{"experts_per_token": 4, "d_shared_expert": 64, "vocab_size": 12241, "norm_eps": 1e-05, "parallel_block": false, "lr_mult_o": 0.666, "lr_head": 0.0103, "grad_clip": 2.0, "decay_shape": "linear", "final_lr_fraction": 0.0}
Below are experts of layer 2 (counted from 0) of a mixture-of-experts language model. Rows are named router (the router's row for the expert), gate (a neuron's input weights, with its number), up (a neuron's input weights, with its number) and show model dimensions 96-127. Each number is 50 + 10 x the weight over its row's rms, rounded and kept within 0 to 99.
After each expert's rows: "comes after" lists some tokens at least twice as common just before its tokens as in all text. This comes from a sample of Wikipedia text that the model never trained on. Tokens count by the router's weight.

# expert 27
router:49 66 54 35 46 69 60 55 47 40 50 51 42 42 61 34 64 56 57 54 63 55 59 48 43 52 59 47 56 63 56 59
gate0:46 53 58 63 46 33 42 49 54 39 59 37 67 57 59 47 61 50 34 69 42 46 55 65 38 49 34 48 34 43 34 46
up0:57 61 46 55 46 37 56 62 44 37 63 46 41 66 53 60 50 56 37 62 41 46 39 66 50 41 36 56 47 43 47 44
gate1:48 46 52 49 63 47 56 54 62 43 49 64 60 58 55 59 58 42 55 39 69 57 47 49 49 51 48 43 68 42 73 69
up1:55 50 50 51 59 62 62 34 43 58 45 45 61 45 49 41 46 45 54 28 60 37 53 43 30 37 61 42 60 39 63 57
gate2:71 28 44 46 31 50 46 46 49 52 49 36 52 41 38 42 55 64 43 35 47 41 35 62 48 35 47 47 63 67 68 44
up2:51 50 51 52 44 62 71 36 66 69 51 55 43 48 35 36 54 40 38 44 51 56 58 50 51 62 69 47 64 60 44 42
comes after: "\n", "″N ", ")", "Personal information", "Scientific classification", "°N "

# expert 126
router:32 48 51 56 48 69 38 53 44 52 53 50 62 50 38 44 51 49 45 61 54 61 45 46 49 53 47 44 49 43 66 39
gate0:53 61 64 40 57 38 44 57 60 60 62 33 33 25 42 56 62 30 59 47 33 45 47 48 50 52 47 62 52 38 43 42
up0:53 48 59 25 37 46 48 42 54 52 50 49 36 52 69 44 50 29 50 51 56 45 62 51 54 48 45 48 72 52 50 43
gate1:39 51 37 56 48 39 34 37 49 57 50 50 56 64 52 61 64 51 43 59 46 59 65 56 51 42 46 38 71 71 43 53
up1:34 56 66 67 65 45 53 58 54 46 43 47 38 49 41 37 47 57 52 49 52 53 50 37 47 57 30 61 50 47 52 59
gate2:46 56 54 60 57 54 51 60 50 50 43 51 41 62 55 52 55 68 45 49 38 55 47 42 57 45 65 42 51 43 43 61
up2:47 40 34 61 48 46 53 43 55 47 31 29 42 43 61 61 54 68 45 34 28 47 52 46 40 50 54 46 32 46 43 43
comes after: " in", " to", " In", " of", " for", " and"

# expert 115
router:52 54 46 66 53 56 60 52 52 56 56 37 73 45 43 36 45 61 44 45 25 64 44 55 37 40 48 56 48 33 66 43
gate0:49 62 40 47 61 47 57 53 57 64 43 64 47 58 57 51 41 54 44 40 50 51 71 36 33 74 48 48 40 56 49 56
up0:49 33 73 45 50 54 65 29 43 55 65 52 44 60 51 62 46 33 43 39 48 60 44 54 43 65 78 56 49 53 42 50
gate1:50 52 61 52 40 55 83 42 56 56 83 49 42 50 30 63 58 53 54 49 52 46 58 45 61 51 49 25 53 42 58 50
up1:33 63 52 60 50 55 39 44 55 50 45 58 61 47 59 46 56 72 58 29 31 45 57 58 58 44 78 47 57 47 55 52
gate2:62 50 52 52 57 64 39 53 51 55 36 25 57 55 52 55 57 45 48 64 47 55 57 55 60 45 44 59 33 47 57 39
up2:43 53 47 47 51 44 52 52 65 49 49 56 62 27 33 43 50 52 39 38 38 42 61 61 59 60 42 74 56 41 29 51
comes after: " to", " and", " in", "ed to", " on", " w"

# expert 180
router:38 31 44 40 49 43 51 36 54 36 43 39 35 44 46 52 59 56 55 39 57 43 63 32 66 31 44 47 64 53 38 34
gate0:69 42 44 44 73 57 36 46 63 40 37 61 61 28 47 40 49 40 54 68 45 43 53 52 50 51 52 39 38 37 57 53
up0:44 40 59 40 66 43 34 44 42 49 40 66 53 50 42 71 46 46 42 52 59 55 45 61 54 43 54 40 48 57 52 56
gate1:52 50 58 43 39 53 42 60 44 51 68 53 48 42 71 39 44 53 39 33 53 36 53 46 44 60 45 50 67 50 71 58
up1:61 58 59 64 44 63 43 51 64 64 46 55 43 40 34 43 51 34 44 39 40 47 37 51 48 52 58 61 58 50 56 45
gate2:57 50 49 61 53 54 63 54 65 50 57 50 45 27 67 57 64 44 55 59 48 53 41 51 52 48 59 69 44 57 46 55
up2:42 60 53 53 31 69 39 60 48 42 67 48 53 60 54 26 43 42 43 63 28 63 51 53 52 52 38 44 46 34 56 40
comes after: ", ", " in ", " (", " | ", "- ", " from "

# expert 117
router:41 45 40 49 45 52 74 67 72 52 34 49 41 57 41 41 71 45 62 62 51 57 58 59 58 51 45 49 49 35 52 44
gate0:49 64 52 47 37 41 48 39 52 44 58 42 60 52 61 45 62 49 43 75 49 70 28 43 47 45 46 34 61 43 47 58
up0:49 43 57 54 57 48 47 50 66 41 37 46 50 47 28 50 53 60 35 13 50 34 52 37 49 41 61 45 38 52 36 38
gate1:50 43 37 38 43 59 57 47 58 42 51 24 64 46 50 54 42 52 49 24 60 48 31 39 49 53 38 64 47 49 44 49
up1:50 53 52 39 73 41 40 50 62 41 61 58 40 53 42 24 53 40 43 60 52 39 55 51 60 48 64 51 68 36 44 44
gate2:48 51 57 51 64 61 55 28 61 40 57 53 46 38 67 51 45 63 48 42 49 41 53 20 48 45 63 70 63 64 49 54
up2:59 67 61 50 52 52 29 41 39 47 51 43 57 47 54 37 27 49 42 49 29 40 59 41 55 53 52 62 52 50 54 53
comes after: "| ", "- ", ", ", "–", " (", " | "

# expert 177
router:41 45 37 51 47 51 48 37 66 59 53 59 46 66 49 46 56 53 57 39 42 69 59 52 55 44 40 53 54 60 45 37
gate0:49 55 45 59 43 60 58 68 52 71 60 46 43 58 55 58 46 71 63 50 37 47 52 52 34 60 48 68 58 46 56 57
up0:51 45 50 29 44 44 44 53 49 43 55 42 46 50 60 45 42 39 48 42 54 51 46 36 62 54 60 45 48 39 38 54
gate1:42 36 63 50 60 40 26 61 54 45 43 51 44 42 55 43 44 64 53 48 61 35 70 46 52 36 73 56 50 61 52 46
up1:54 54 39 44 36 49 52 65 39 42 57 32 35 35 25 43 58 38 49 46 54 59 37 37 52 41 38 52 61 28 56 57
gate2:55 49 48 52 48 69 42 50 38 47 44 50 56 54 51 51 66 54 40 48 59 45 17 52 55 68 44 60 50 44 42 58
up2:70 60 38 59 69 48 47 40 38 61 45 51 30 41 43 35 61 40 57 63 46 45 58 46 47 36 62 55 50 59 39 42
comes after: " (", "| ", " ", "–", "- ", " | "

# expert 106
router:45 47 52 51 46 58 58 50 49 60 44 42 51 33 64 38 62 50 58 36 48 34 73 48 47 36 67 43 46 47 51 49
gate0:62 61 49 42 36 44 44 69 46 44 35 61 43 69 53 50 53 55 51 57 43 44 68 56 41 35 31 49 49 70 44 58
up0:56 47 33 38 61 41 47 37 63 56 47 54 50 58 53 64 42 32 49 36 65 51 50 40 50 52 37 68 53 57 43 40
gate1:49 55 44 34 50 44 46 63 35 69 58 38 43 57 46 53 37 38 55 51 35 54 41 29 37 43 57 39 71 52 70 74
up1:56 50 42 57 42 43 62 57 45 47 34 50 60 53 52 32 37 55 45 47 43 40 49 52 47 58 47 52 42 64 51 35
gate2:45 35 45 71 49 46 60 25 64 52 50 56 53 39 57 53 61 51 48 54 31 54 51 46 43 49 40 52 54 70 51 70
up2:43 57 44 36 54 48 42 41 61 33 57 43 55 55 25 67 65 60 55 60 57 60 32 36 57 60 43 58 44 42 42 47
comes after: "\n", "-", "\n\n", "- Sub", "- Order", " ·"

# expert 154
router:69 46 37 64 64 55 56 43 60 45 37 55 32 68 63 49 52 68 65 41 44 35 50 48 56 35 41 71 44 49 59 56
gate0:58 53 36 45 41 63 58 69 61 46 57 38 49 61 64 40 48 55 53 32 46 42 76 41 49 39 47 64 47 63 42 58
up0:55 43 55 54 43 60 41 41 49 47 30 35 45 48 61 38 52 58 43 51 69 40 60 47 54 44 26 51 43 45 54 43
gate1:44 65 39 41 56 41 44 33 44 29 57 48 37 54 75 61 51 40 49 52 39 55 55 42 52 47 60 57 52 55 58 57
up1:37 46 57 66 38 53 51 46 48 43 56 47 45 39 54 35 48 47 33 62 40 43 32 52 57 54 46 52 35 57 34 46
gate2:51 56 48 48 54 51 55 48 79 49 40 40 35 44 48 45 50 34 58 56 49 42 57 34 60 44 39 61 61 29 54 37
up2:45 53 51 14 43 38 30 54 37 38 60 43 51 52 50 67 58 38 54 61 51 59 48 56 47 62 62 50 43 59 48 78
comes after: " is", " are", " was", " were", " with", " as"

# expert 10
router:64 49 51 57 49 45 43 52 48 54 56 35 53 47 57 55 52 43 56 43 34 39 69 45 70 43 49 67 55 33 40 58
gate0:46 52 44 46 53 46 57 43 66 52 55 69 72 63 31 41 49 53 63 52 59 66 70 49 51 47 55 48 57 46 51 59
up0:57 51 60 50 33 59 54 41 46 35 60 61 53 34 64 77 50 62 51 44 71 60 50 42 43 37 51 64 53 55 41 40
gate1:75 40 49 39 56 40 45 54 42 36 39 44 52 37 51 46 48 38 57 55 52 47 62 44 57 48 55 50 25 55 50 55
up1:52 49 49 59 42 33 58 39 53 66 42 47 41 54 56 47 53 47 50 50 69 55 41 35 54 58 59 50 22 58 68 57
gate2:64 47 48 70 27 46 50 44 36 53 48 44 48 46 54 49 58 38 52 53 53 50 55 34 53 57 48 67 48 54 71 37
up2:53 50 48 75 34 69 47 38 38 50 28 45 54 56 45 31 45 42 39 53 56 57 45 37 67 48 51 60 49 44 60 58
comes after: "is", "s", "es", "as", "ens", "us"

# expert 184
router:46 38 41 70 60 52 31 45 60 31 50 50 73 53 45 32 46 54 50 55 51 49 64 49 51 53 42 60 36 51 58 46
gate0:46 54 50 41 50 42 57 55 62 54 54 44 53 36 70 59 49 55 42 58 38 44 52 60 33 45 38 46 48 61 49 50
up0:51 37 54 35 44 52 60 55 67 56 56 41 48 43 64 56 61 61 44 50 41 32 64 45 43 46 35 53 46 48 32 60
gate1:37 51 58 46 57 61 48 62 40 37 51 37 48 50 77 53 54 45 73 40 58 50 48 54 58 61 69 38 50 49 46 56
up1:64 40 53 61 39 42 53 35 45 59 49 54 49 64 40 57 50 43 35 67 40 43 35 45 39 53 43 52 44 60 57 59
gate2:54 30 51 55 54 58 62 36 58 54 63 67 34 65 40 47 55 42 45 62 39 32 45 42 46 19 27 59 54 41 51 51
up2:55 65 42 47 69 53 50 66 54 61 41 32 59 62 61 52 42 42 56 55 64 43 61 54 51 58 49 45 37 41 37 50
comes after: ".", "s.", ").", "\".", "es.", "e."

# expert 169
router:54 44 54 37 73 43 53 49 56 37 50 61 57 49 54 32 42 45 37 55 43 53 39 32 61 57 42 48 44 66 61 61
gate0:42 44 54 70 44 51 48 28 58 44 54 42 47 45 47 49 51 51 64 46 42 37 51 53 51 53 47 33 40 42 54 38
up0:67 49 48 47 59 32 54 54 50 48 48 56 51 53 47 51 31 40 48 49 56 48 58 54 36 30 45 54 35 46 45 47
gate1:48 62 47 57 51 61 43 63 68 44 59 44 66 68 49 50 24 80 34 43 40 53 39 49 38 63 57 48 38 52 44 69
up1:42 49 51 43 60 19 55 39 53 43 56 62 58 44 61 63 40 43 43 53 50 40 46 44 47 45 48 47 51 57 73 37
gate2:57 37 56 67 52 39 67 33 56 60 47 49 59 67 68 70 31 47 50 50 53 45 49 46 39 46 41 48 40 53 55 54
up2:39 72 54 44 44 47 52 51 58 49 49 60 53 48 64 36 50 36 60 41 54 45 59 66 55 54 32 55 59 55 51 28
comes after: ".", "–", " | ", ",", ":", "; "

# expert 167
router:29 54 52 47 60 52 57 59 46 50 69 42 61 56 56 64 43 46 50 34 39 56 67 53 51 58 66 64 66 44 54 50
gate0:56 52 55 38 63 75 37 43 51 55 48 51 28 38 47 31 51 35 69 49 54 43 57 30 40 39 51 58 42 38 53 46
up0:53 56 58 62 38 29 46 52 66 49 46 59 31 48 53 61 65 60 47 34 64 57 64 59 60 55 49 47 46 45 48 49
gate1:48 69 35 64 47 52 50 33 44 49 50 42 49 44 60 71 49 48 38 50 51 51 52 58 44 58 54 54 55 38 40 37
up1:48 31 43 59 46 50 53 34 65 53 40 39 53 48 34 54 39 54 45 39 60 74 43 50 23 50 59 72 49 54 32 62
gate2:48 39 43 64 56 33 52 67 68 39 50 66 60 36 57 50 54 55 46 36 49 53 38 63 56 47 38 33 53 60 52 29
up2:64 41 54 53 37 57 63 30 56 55 47 49 39 29 50 46 48 56 37 57 46 39 51 36 40 46 59 58 46 52 60 53
comes after: "'s", " the", " The", " of the", " a", " in the"

# expert 145
router:53 36 52 45 59 74 58 47 54 51 30 39 42 58 61 52 40 31 66 37 51 36 57 43 61 46 68 32 58 44 49 41
gate0:70 56 52 47 44 40 37 52 53 44 55 58 37 37 51 31 45 56 41 54 32 47 68 58 47 34 45 56 67 64 34 36
up0:35 57 53 54 47 49 47 50 47 70 60 37 56 53 30 55 67 47 39 59 51 53 37 54 31 51 45 41 37 51 66 49
gate1:35 49 60 52 55 63 44 45 44 36 38 50 44 48 54 48 62 27 43 67 55 44 40 39 49 37 35 51 51 35 53 47
up1:59 46 55 57 44 34 48 50 70 61 55 56 52 69 43 87 33 60 52 52 33 46 42 60 43 57 37 62 20 73 43 57
gate2:73 42 45 56 41 53 47 40 56 62 55 43 45 42 54 61 48 26 56 55 42 49 46 47 61 42 38 46 57 41 41 44
up2:48 53 63 39 61 36 48 44 50 50 39 53 53 48 39 43 58 56 48 58 59 55 50 52 48 58 55 55 55 64 60 62
comes after: "\n", "\n\n", "- Genus", "- Family", "=", "- Species"